From a checkpoint of a small mixture-of-experts model trained on Wikipedia.
Experts: 8 experts in each of 9 layers, 448 squared ReLU neurons an expert, 2 picks a token, a softmax router.
Below are experts of layer 4 (counted from 0) of a mixture-of-experts language model. Rows are named router (the router's row for the expert), up (a neuron's input weights, with its number), down (a neuron's output weights, with its number) and show model dimensions 0-255. Each number is 50 + 15 x the weight over its row's rms, rounded and kept within 0 to 99.
Before each expert's rows: "comes before" lists some tokens at least twice as common just after its tokens as in all text; "gets" lists some tokens that make up at least twice as much of what it gets as of all text. This comes from a sample of Wikipedia text that the model never trained on. Tokens count by the router's weight.

# expert 2
comes before: " ", " \"", " —", " A", " S", " W"
gets: " |", " and", ";", ",", ":", " of"
router:41 23 38 55 64 42 18 55 23 50 51 44 34 42 46 51 40 39 75 63 18 18 39 53 42 49 41 43 70 74 71 60 56 29 64 52 40 66 39 55 45 38 59 73 49 38 60 74 38 60 59 21 57 53 67 50 65 49 39 55 34 62 27 57 47 99 73 62 43 35 37 65 26 37 50 56 62 59 55 79 48 32 68 42 49 00 55 67 44 30 38 58 47 67 52 50 66 74 53 39 49 54 45 52 97 50 48 22 44 57 46 55 26 33 66 35 62 58 57 53 56 48 54 59 53 41 38 57 35 66 61 48 40 31 41 57 28 46 66 71 33 52 28 55 65 56 56 55 62 56 69 47 46 33 61 71 21 51 52 52 38 67 57 57 71 65 25 19 42 36 63 62 55 64 39 34 65 38 84 47 46 74 29 24 50 55 56 36 31 31 43 17 54 42 48 54 55 36 42 59 54 58 51 54 68 34 60 35 40 51 34 64 51 40 58 37 82 22 31 83 64 74 57 61 66 46 32 60 44 59 40 58 34 60 58 48 54 45 72 56 57 64 63 54 59 60 45 50 49 43 18 76 27 52 43 41
up15:75 76 35 27 58 41 68 48 31 72 76 81 47 73 54 34 29 53 32 33 56 35 52 63 48 69 28 31 58 24 67 46 65 26 44 55 44 58 58 68 40 44 68 47 50 29 30 44 43 37 69 34 45 30 45 36 51 51 26 35 35 20 53 44 49 72 79 54 91 39 54 68 43 51 37 42 60 77 60 26 60 50 39 37 36 62 79 50 78 27 69 38 65 56 48 59 49 54 52 33 37 28 69 52 53 50 58 43 43 38 75 52 65 36 73 49 66 29 58 72 46 33 43 40 39 54 99 28 54 56 44 40 50 67 23 58 32 33 61 69 76 36 50 62 79 59 41 54 41 71 49 57 63 35 46 70 29 28 61 49 43 40 43 44 53 44 61 56 48 55 22 71 64 21 61 62 63 58 51 81 68 32 30 40 41 59 41 54 35 37 45 63 61 80 62 56 36 60 23 45 52 21 45 46 65 63 40 45 27 53 44 49 70 77 54 43 68 52 61 47 48 57 64 52 37 52 79 58 29 63 55 63 75 46 45 44 56 48 55 52 40 23 40 56 40 35 44 50 65 56 48 45 59 71 49 29
down15:70 33 52 39 59 32 59 39 71 37 45 26 70 17 60 57 40 54 56 47 61 27 65 36 61 42 59 44 41 17 83 38 56 51 43 18 72 59 43 63 51 26 53 55 72 77 14 47 34 78 48 33 46 48 55 14 26 79 36 48 49 49 64 49 53 62 59 46 44 33 54 45 49 43 57 66 48 74 65 31 52 25 37 54 33 45 32 47 46 55 52 61 58 43 69 31 79 46 35 52 61 22 44 39 66 64 37 67 19 46 35 60 38 68 44 41 51 36 46 67 48 38 55 39 73 39 41 53 46 39 41 58 49 52 70 46 43 34 55 52 44 29 48 60 55 63 53 31 53 63 52 55 43 49 26 50 25 56 49 37 61 55 46 66 70 60 58 82 83 54 40 28 37 30 35 74 50 71 57 23 82 85 42 71 61 45 30 54 31 47 44 32 45 44 57 58 64 40 53 61 50 46 47 52 38 48 59 63 60 79 57 58 49 38 62 36 51 75 36 34 55 75 54 65 55 42 72 29 35 60 42 56 53 48 77 52 35 41 65 47 42 53 67 65 52 27 84 72 26 56 63 84 96 40 26 55
up16:47 51 20 76 41 65 25 37 31 67 52 35 59 55 54 48 59 66 54 46 48 70 63 69 59 53 65 64 51 31 42 51 53 57 67 56 54 34 53 55 65 41 59 70 30 32 48 72 46 55 30 51 50 17 13 31 71 79 49 38 53 61 82 30 62 65 71 32 81 74 52 69 43 30 55 46 49 35 71 28 67 51 57 43 51 44 81 73 36 63 80 28 40 48 51 73 36 62 48 35 48 66 57 18 41 52 39 15 59 49 62 54 76 44 42 27 59 47 42 42 46 85 39 37 40 70 43 35 57 57 33 75 56 41 68 72 63 49 38 61 51 62 37 58 59 36 58 56 50 49 47 52 48 45 51 47 36 34 04 77 57 23 60 45 62 45 48 48 69 54 49 60 15 50 63 61 49 58 50 46 40 38 34 52 31 45 54 45 21 36 42 26 28 60 57 48 77 60 46 59 49 40 38 38 62 76 58 50 54 41 69 43 33 06 72 56 33 63 44 56 64 37 59 44 45 61 71 76 37 38 60 37 43 50 58 72 52 42 68 66 44 54 35 75 61 68 42 41 24 60 35 64 25 31 56 34
down16:56 67 46 46 40 62 33 37 44 77 37 41 44 42 29 71 45 63 76 46 43 81 43 44 54 65 47 56 50 47 48 66 55 27 27 67 49 53 44 60 47 46 26 43 71 71 44 43 42 31 37 17 59 42 63 42 41 49 34 81 33 84 44 36 52 67 68 56 67 56 54 61 45 33 35 46 38 37 49 62 41 40 36 83 35 87 56 18 26 33 30 37 43 66 54 48 68 02 29 78 46 34 46 59 54 54 61 54 42 47 33 46 41 64 47 70 35 55 63 52 48 62 87 66 53 51 41 48 43 41 25 19 38 39 64 36 68 36 56 70 57 49 56 62 32 42 52 49 45 45 24 28 44 41 33 53 42 28 82 28 24 70 86 56 66 50 49 62 40 30 71 51 75 43 54 64 33 49 29 48 14 52 36 64 39 59 43 15 52 62 63 49 65 48 31 19 56 61 64 31 49 66 52 59 60 38 53 70 73 27 45 66 52 48 46 45 37 68 37 39 52 55 66 70 75 73 72 48 51 69 43 42 61 63 50 51 48 61 46 59 66 34 65 36 76 45 68 41 64 40 67 63 47 52 44 47

# expert 4
comes before: "|", "-", "\n", "==", " of", "==="
gets: "\n", "'", " \"", " I", " con", "%"
router:64 44 70 70 54 51 32 65 61 99 52 45 27 67 36 47 66 18 84 71 45 60 37 39 38 42 29 52 40 29 26 69 31 50 75 44 68 26 39 58 45 19 53 63 66 36 43 43 35 52 43 44 68 72 55 47 55 32 46 72 70 47 56 26 46 36 53 34 42 39 51 45 86 53 59 48 83 52 65 39 52 51 46 24 44 61 26 57 59 71 53 32 51 31 31 58 42 44 42 49 47 78 28 39 43 39 36 72 90 64 57 61 73 62 85 42 62 47 45 68 70 73 47 71 27 60 49 45 32 56 78 64 46 64 45 27 46 41 35 49 60 62 52 45 61 36 51 51 44 58 35 57 46 47 32 52 69 60 58 57 80 28 57 25 54 46 48 39 48 50 39 28 61 70 73 40 53 46 54 51 52 65 41 39 33 27 51 38 49 46 33 70 44 69 51 56 48 69 60 52 53 64 55 69 37 56 70 22 39 59 42 50 45 52 31 42 40 31 72 37 49 36 58 31 15 81 76 49 64 34 65 96 68 40 44 56 44 56 58 37 51 23 66 45 32 38 42 58 47 51 60 39 44 46 45 64
up31:56 27 45 59 54 60 73 82 64 47 39 56 36 46 66 44 75 26 53 33 55 71 68 79 70 20 37 29 35 48 34 38 46 28 76 67 55 62 55 55 60 41 37 48 59 61 47 68 43 50 70 37 55 25 55 14 25 54 58 62 37 56 41 63 47 64 45 47 20 59 50 27 41 62 26 29 31 51 49 50 34 60 41 39 28 52 40 57 61 61 31 60 59 59 13 58 94 56 23 61 30 51 48 58 73 44 69 26 50 69 60 45 36 54 53 53 63 31 34 79 60 55 54 26 38 49 43 45 35 48 60 81 73 40 62 58 49 74 43 36 66 51 46 68 45 49 55 70 53 52 26 45 50 43 29 50 43 27 39 50 67 50 61 34 52 55 49 71 34 49 22 16 62 53 50 75 44 38 44 68 44 66 84 25 41 46 34 50 62 34 44 44 07 23 41 43 54 62 59 38 50 56 41 38 65 45 39 49 62 73 57 45 58 36 41 46 60 51 56 62 51 52 49 51 52 47 77 43 67 61 83 60 99 61 49 32 36 55 67 23 62 40 61 54 48 73 34 27 56 42 31 57 47 58 58 41
down31:77 34 49 42 52 55 36 61 57 87 65 63 58 13 41 63 56 50 21 44 50 55 70 56 26 71 35 26 76 42 59 40 56 46 69 63 27 54 56 64 51 49 53 48 37 68 45 31 31 49 50 49 59 56 57 54 37 73 49 57 71 38 43 68 49 42 57 59 49 52 56 51 35 64 32 57 10 43 62 45 55 62 51 62 51 35 75 49 59 55 64 27 49 39 59 45 40 50 67 62 34 50 37 42 67 64 86 31 66 13 40 64 39 50 52 62 93 43 21 47 63 39 54 58 52 71 65 63 55 54 41 54 36 74 37 37 63 75 60 51 39 42 44 52 31 05 72 51 56 47 57 34 44 50 59 29 61 21 54 65 30 56 54 54 61 56 42 00 36 36 70 38 72 46 45 59 40 39 32 50 46 55 75 54 70 25 43 56 39 61 72 50 59 44 38 44 38 52 50 45 38 56 76 42 45 37 55 62 35 61 37 57 67 40 21 66 69 53 39 43 45 62 60 41 62 27 36 44 28 53 48 53 36 59 33 70 28 22 71 49 25 53 43 68 43 74 11 32 30 81 56 45 36 29 52 41
up32:29 71 44 60 30 64 48 41 67 42 72 35 30 50 39 72 35 90 36 40 33 55 69 72 35 53 59 58 48 62 42 27 80 58 41 71 42 59 74 33 20 63 25 85 56 56 49 60 53 52 49 35 71 53 72 27 59 31 49 54 45 40 49 49 46 38 64 79 47 68 25 43 36 32 64 59 56 92 64 58 44 36 36 41 72 53 51 51 38 42 72 63 66 30 45 31 58 43 42 66 28 53 68 61 79 36 64 48 56 51 39 48 45 72 52 46 71 32 70 25 44 20 69 35 71 53 57 59 43 52 51 53 46 53 81 60 12 56 32 46 45 61 23 55 45 52 49 57 73 54 35 57 65 44 56 46 33 55 78 78 57 45 54 48 71 55 52 34 43 28 61 51 38 34 49 40 19 39 46 55 39 42 28 47 66 65 50 47 38 62 36 75 61 31 56 64 60 57 68 62 38 53 60 41 44 45 44 53 53 29 33 62 64 32 40 40 62 31 57 45 37 42 58 34 23 65 25 67 81 64 22 53 86 21 43 34 50 77 46 47 65 51 46 57 37 45 65 61 32 69 44 54 63 50 25 48
down32:47 21 67 52 51 51 42 63 65 67 49 56 05 52 53 14 34 59 46 58 39 51 30 41 62 53 38 32 56 59 24 51 46 44 63 48 39 44 45 60 43 58 44 43 51 47 62 72 53 47 50 47 23 49 63 25 62 64 69 54 67 75 79 55 43 74 63 73 38 94 55 56 64 49 37 62 31 57 46 30 61 41 52 48 51 61 53 32 67 41 66 46 64 58 57 41 79 29 31 49 57 35 73 37 63 66 71 36 30 28 66 46 63 15 47 43 42 43 60 40 50 62 75 43 48 49 65 51 64 49 61 51 50 46 61 65 73 67 59 52 74 24 89 56 46 42 60 51 28 51 53 48 82 63 57 77 57 53 53 51 59 60 50 63 75 61 60 49 24 40 88 54 59 68 45 23 72 39 88 75 50 40 23 52 64 39 46 70 36 53 66 38 49 39 62 69 61 71 53 68 50 57 39 50 64 49 51 25 59 74 37 77 60 28 49 32 46 55 62 40 50 14 39 50 27 33 35 33 36 43 59 59 80 47 31 55 60 45 47 72 51 49 45 48 61 47 69 59 76 38 15 34 60 59 42 38

# expert 7
comes before: "0", "9", "1", "2", "8", "3"
gets: "1", "2", "0", "9", " in", "3"
router:55 53 72 49 72 58 40 51 66 36 39 45 50 41 57 34 54 74 40 58 50 58 55 14 79 70 40 51 46 39 39 52 58 57 67 60 47 56 68 67 55 49 42 32 71 58 46 55 48 62 52 34 42 33 34 66 21 31 34 08 76 48 59 43 67 37 22 63 74 72 62 55 74 42 11 45 46 21 51 56 33 36 76 62 34 60 56 56 86 78 40 34 52 54 78 35 55 56 31 43 47 22 64 25 54 45 46 39 55 56 60 58 34 51 40 52 53 52 54 63 49 36 60 49 43 37 75 33 41 77 64 42 45 50 43 53 42 34 41 18 56 58 55 79 22 26 76 42 58 32 84 54 72 41 55 15 66 64 63 39 50 46 58 70 57 60 38 49 52 59 43 49 61 16 82 57 66 76 16 32 70 34 21 46 52 50 45 49 36 53 55 41 44 58 52 43 51 36 37 49 42 61 34 57 67 52 26 50 43 58 28 64 50 46 46 34 44 71 61 68 54 31 50 50 72 50 44 45 50 41 51 49 63 50 48 56 32 45 38 61 68 51 45 71 76 59 69 54 72 62 52 68 63 59 32 99
up31:42 36 67 47 45 27 37 42 61 42 66 71 47 59 63 80 46 53 28 44 38 56 31 37 40 58 35 73 66 35 66 53 49 20 68 40 55 67 32 26 45 51 67 03 58 62 63 58 41 70 36 57 60 51 70 32 37 51 70 57 58 59 50 68 32 85 64 44 48 61 54 61 14 47 38 43 51 47 54 37 81 68 35 37 50 45 57 44 52 42 46 65 50 59 45 57 50 52 27 39 48 42 46 27 34 35 37 47 52 31 77 66 29 63 41 18 79 44 38 49 52 46 54 50 67 57 39 63 34 26 50 50 74 60 21 30 47 62 30 51 42 27 45 49 51 42 44 33 81 38 65 31 63 62 56 22 74 45 46 89 26 57 93 66 38 57 22 42 55 44 55 56 49 53 41 61 37 59 48 46 22 64 52 42 56 34 50 33 33 46 48 33 56 51 65 32 22 60 56 53 49 17 63 24 49 55 64 66 57 66 30 69 57 57 50 53 63 68 61 49 43 23 50 64 38 55 57 37 59 52 83 52 58 51 43 47 53 55 51 81 58 56 54 34 29 44 41 74 72 47 53 61 49 59 96 82
down31:44 55 56 53 44 38 31 35 82 51 51 33 37 62 59 89 63 50 34 50 75 67 59 84 73 61 67 51 30 54 67 35 61 44 65 54 33 47 50 38 63 52 39 39 25 65 55 17 57 45 57 12 26 62 49 60 69 82 43 54 47 56 48 48 72 57 50 55 33 19 25 64 59 51 44 53 61 38 32 34 80 65 30 37 52 30 54 59 56 71 40 45 66 51 66 41 66 59 48 51 48 62 55 65 57 45 29 59 50 72 23 64 46 48 30 66 05 57 49 60 45 51 19 54 48 40 53 65 62 73 48 73 39 38 75 62 45 44 33 23 86 67 58 33 70 66 62 41 28 48 57 57 58 47 36 81 39 66 34 54 67 29 54 58 26 44 57 55 66 19 46 47 72 66 48 39 62 46 52 64 59 51 49 41 51 53 43 63 36 39 46 54 43 48 15 63 58 59 33 41 21 34 43 62 39 54 67 61 23 45 64 49 54 57 66 36 36 36 34 52 73 41 56 41 26 70 74 58 44 56 45 45 58 49 32 63 63 10 38 35 48 47 55 58 50 48 24 61 26 66 53 17 79 47 41 38
up32:60 65 61 33 38 43 35 39 49 63 52 76 68 57 63 68 49 47 40 61 66 59 56 48 72 23 67 38 72 71 42 60 51 48 33 55 54 50 31 69 34 40 44 49 34 30 60 40 60 35 55 61 53 20 12 51 17 37 57 58 66 44 42 66 26 61 50 60 58 90 11 50 60 68 64 44 50 99 40 54 64 41 63 67 38 58 40 62 76 57 66 70 47 36 31 62 74 55 63 87 42 57 49 68 53 26 60 68 25 48 37 35 79 64 49 51 28 49 43 47 47 53 42 26 41 36 29 40 67 50 60 60 57 43 41 58 57 55 41 38 69 65 09 42 37 57 40 42 48 60 86 55 43 85 56 63 38 38 36 35 42 41 47 63 74 55 45 52 81 86 64 72 65 50 44 55 23 36 49 48 45 51 49 57 61 40 50 48 55 30 39 38 56 36 55 59 53 54 57 28 60 58 62 65 48 31 34 41 82 45 68 77 51 36 55 53 75 56 58 49 32 61 45 62 56 57 54 51 62 51 65 24 66 43 56 45 28 57 42 61 43 38 74 26 23 58 34 66 71 43 77 65 41 39 54 39
down32:48 27 38 55 47 49 60 54 51 67 52 37 14 65 49 44 46 25 55 48 48 71 54 39 34 73 53 59 30 66 73 65 42 67 25 42 51 28 32 45 69 52 33 58 73 56 54 36 37 61 52 35 65 50 68 75 40 79 45 75 36 43 54 44 44 38 64 54 40 88 45 53 56 61 61 46 50 34 50 63 27 36 21 62 63 40 71 41 33 68 36 54 44 65 76 26 62 23 50 55 31 31 35 66 64 54 53 32 58 57 52 33 62 53 47 69 46 48 80 67 59 72 59 49 68 51 37 79 51 14 60 67 60 52 47 64 65 44 71 50 29 85 48 59 30 26 68 59 59 25 60 71 38 63 65 70 46 45 64 30 46 65 76 38 27 42 34 57 33 58 50 47 22 49 39 51 62 73 30 24 44 55 77 46 56 45 43 29 71 53 56 29 50 52 53 47 33 61 27 51 63 62 75 42 38 76 57 60 83 45 35 52 65 74 39 45 38 45 65 42 34 42 47 46 37 45 49 50 57 61 50 42 56 31 55 35 14 49 72 81 34 59 17 30 83 66 34 36 51 52 42 65 46 48 65 43

# expert 5
comes before: "\n", " |", ")", " The", " (", "–"
gets: ".", ")", "-", "\"", "6", "5"
router:71 43 41 25 56 62 34 67 51 33 44 08 49 40 80 36 71 24 67 53 36 45 60 57 51 63 82 59 54 67 40 52 40 40 57 31 46 61 47 57 70 60 56 49 51 45 39 59 77 52 07 45 50 59 55 48 49 70 48 27 33 68 46 75 46 38 80 65 20 32 37 56 27 34 59 52 50 45 45 42 60 75 53 35 41 52 30 50 46 40 50 66 36 56 64 59 20 60 29 65 57 64 24 67 64 81 53 58 29 46 47 58 56 74 28 36 42 47 36 41 52 72 38 39 58 62 31 67 61 54 24 49 37 63 50 64 28 47 54 43 29 32 39 51 48 62 29 46 58 67 47 43 59 41 14 64 34 48 41 63 46 39 38 48 63 43 53 29 41 41 47 47 35 81 83 53 27 58 41 67 68 56 41 45 16 58 33 26 38 44 56 57 43 62 57 25 32 74 74 30 42 40 50 44 60 43 76 73 80 43 65 84 51 53 53 64 27 56 63 27 45 35 41 56 25 61 65 43 49 45 32 60 72 30 31 63 60 54 25 48 45 65 64 48 36 37 46 46 53 26 45 28 85 59 58 47
up15:71 68 62 37 72 58 56 58 49 29 49 47 59 39 39 60 46 20 78 56 75 58 66 38 62 50 69 36 57 01 80 53 25 66 39 41 33 38 23 40 50 32 58 73 53 44 39 64 58 40 56 78 58 47 81 60 62 27 67 66 80 30 27 38 44 37 43 49 46 65 47 44 46 67 49 60 66 48 54 60 67 82 49 13 61 21 38 60 47 42 46 50 39 24 45 42 27 50 46 41 41 52 43 30 35 79 47 47 43 54 73 52 65 61 35 57 29 21 62 85 28 40 43 35 44 35 33 65 42 60 39 11 53 27 43 38 48 44 48 70 33 39 35 55 72 45 25 69 53 54 77 37 29 39 51 98 54 67 72 48 43 55 39 61 73 50 54 67 40 64 27 45 49 37 80 38 28 26 45 45 45 53 20 59 37 48 52 64 45 36 43 52 67 41 43 54 55 37 50 65 50 41 51 44 57 44 45 46 47 31 59 66 45 69 50 36 35 23 63 72 57 27 37 38 40 27 50 56 47 59 55 46 50 30 45 53 62 63 33 25 58 56 55 55 39 65 68 26 27 50 48 39 43 62 46 42
down15:58 62 30 53 62 55 80 37 36 53 48 44 24 53 57 74 59 49 67 33 60 48 45 56 41 37 65 55 28 97 61 51 38 46 49 60 52 62 63 57 47 36 49 53 61 32 58 44 32 68 63 48 66 47 20 55 41 74 43 39 38 51 70 45 56 52 61 82 45 69 53 83 73 31 52 54 31 56 60 29 17 80 64 61 51 70 54 67 44 39 26 58 35 66 55 55 76 60 34 73 74 49 64 61 64 61 25 33 28 47 57 35 37 41 66 52 66 78 47 33 44 43 49 62 40 44 69 59 65 41 21 70 51 60 57 43 67 55 49 47 31 60 56 66 34 68 40 57 37 50 56 50 66 44 62 62 63 62 59 50 69 54 66 61 37 55 05 39 55 55 42 68 61 52 36 43 41 63 54 62 55 62 72 56 56 74 40 43 57 76 42 57 31 52 30 63 36 49 82 55 71 66 78 79 81 32 36 55 44 34 43 29 60 75 45 73 57 45 45 64 29 35 42 48 42 80 56 44 44 27 49 51 38 72 50 17 94 65 67 44 42 59 35 73 37 39 29 34 59 40 58 30 48 68 35 48
up16:56 38 35 43 73 49 47 50 64 32 39 53 52 48 28 59 26 53 97 70 44 39 54 14 70 45 52 43 69 12 32 68 35 25 25 44 73 68 44 56 19 28 43 76 48 47 31 56 38 60 79 61 64 31 44 52 52 43 51 43 37 35 61 43 33 77 47 52 41 53 36 40 64 29 48 47 43 67 33 54 28 41 41 85 68 54 37 69 44 43 82 51 55 29 53 43 47 37 48 62 37 47 37 74 58 19 62 54 51 71 16 59 56 38 66 32 45 63 50 57 44 40 35 67 39 38 80 36 44 63 57 41 35 38 30 31 54 47 41 68 61 57 73 60 58 30 63 44 39 32 72 56 28 35 62 61 38 63 34 43 56 48 58 70 80 45 45 55 46 67 52 35 44 54 75 33 71 65 70 39 72 38 58 74 39 60 50 44 56 34 27 42 54 48 73 51 54 59 36 31 39 50 65 60 41 78 42 58 41 52 34 42 48 55 56 63 43 32 39 62 63 62 57 26 58 62 49 26 30 39 45 55 47 47 45 63 75 46 41 36 48 53 49 33 64 00 35 14 52 61 34 84 31 50 40 50
down16:39 16 64 34 37 33 56 32 33 31 40 32 40 91 36 56 42 61 32 59 39 44 82 60 37 71 54 49 31 51 61 36 53 46 37 55 55 47 41 51 47 23 40 55 22 35 44 66 41 61 32 60 55 61 47 55 65 18 66 35 82 59 43 58 46 37 22 21 55 67 28 30 42 29 58 61 58 33 46 54 32 73 43 55 64 34 40 49 40 46 68 56 47 65 61 40 59 46 51 52 44 57 67 36 53 42 43 57 58 37 74 68 17 21 36 56 36 38 60 41 47 23 35 36 55 51 35 48 31 38 74 56 43 41 30 39 69 10 62 25 43 43 42 45 57 56 44 61 50 56 54 34 70 29 32 32 35 51 49 77 42 43 35 43 75 35 41 48 43 71 42 51 75 44 61 41 61 51 57 55 50 25 68 77 43 51 61 48 28 60 46 65 77 40 46 44 30 67 45 32 40 53 31 64 36 48 57 53 38 55 25 59 40 50 36 31 17 29 52 39 29 76 58 45 59 49 64 64 75 69 63 44 37 86 60 84 61 60 34 40 53 65 42 43 46 75 05 56 80 52 34 57 57 56 57 66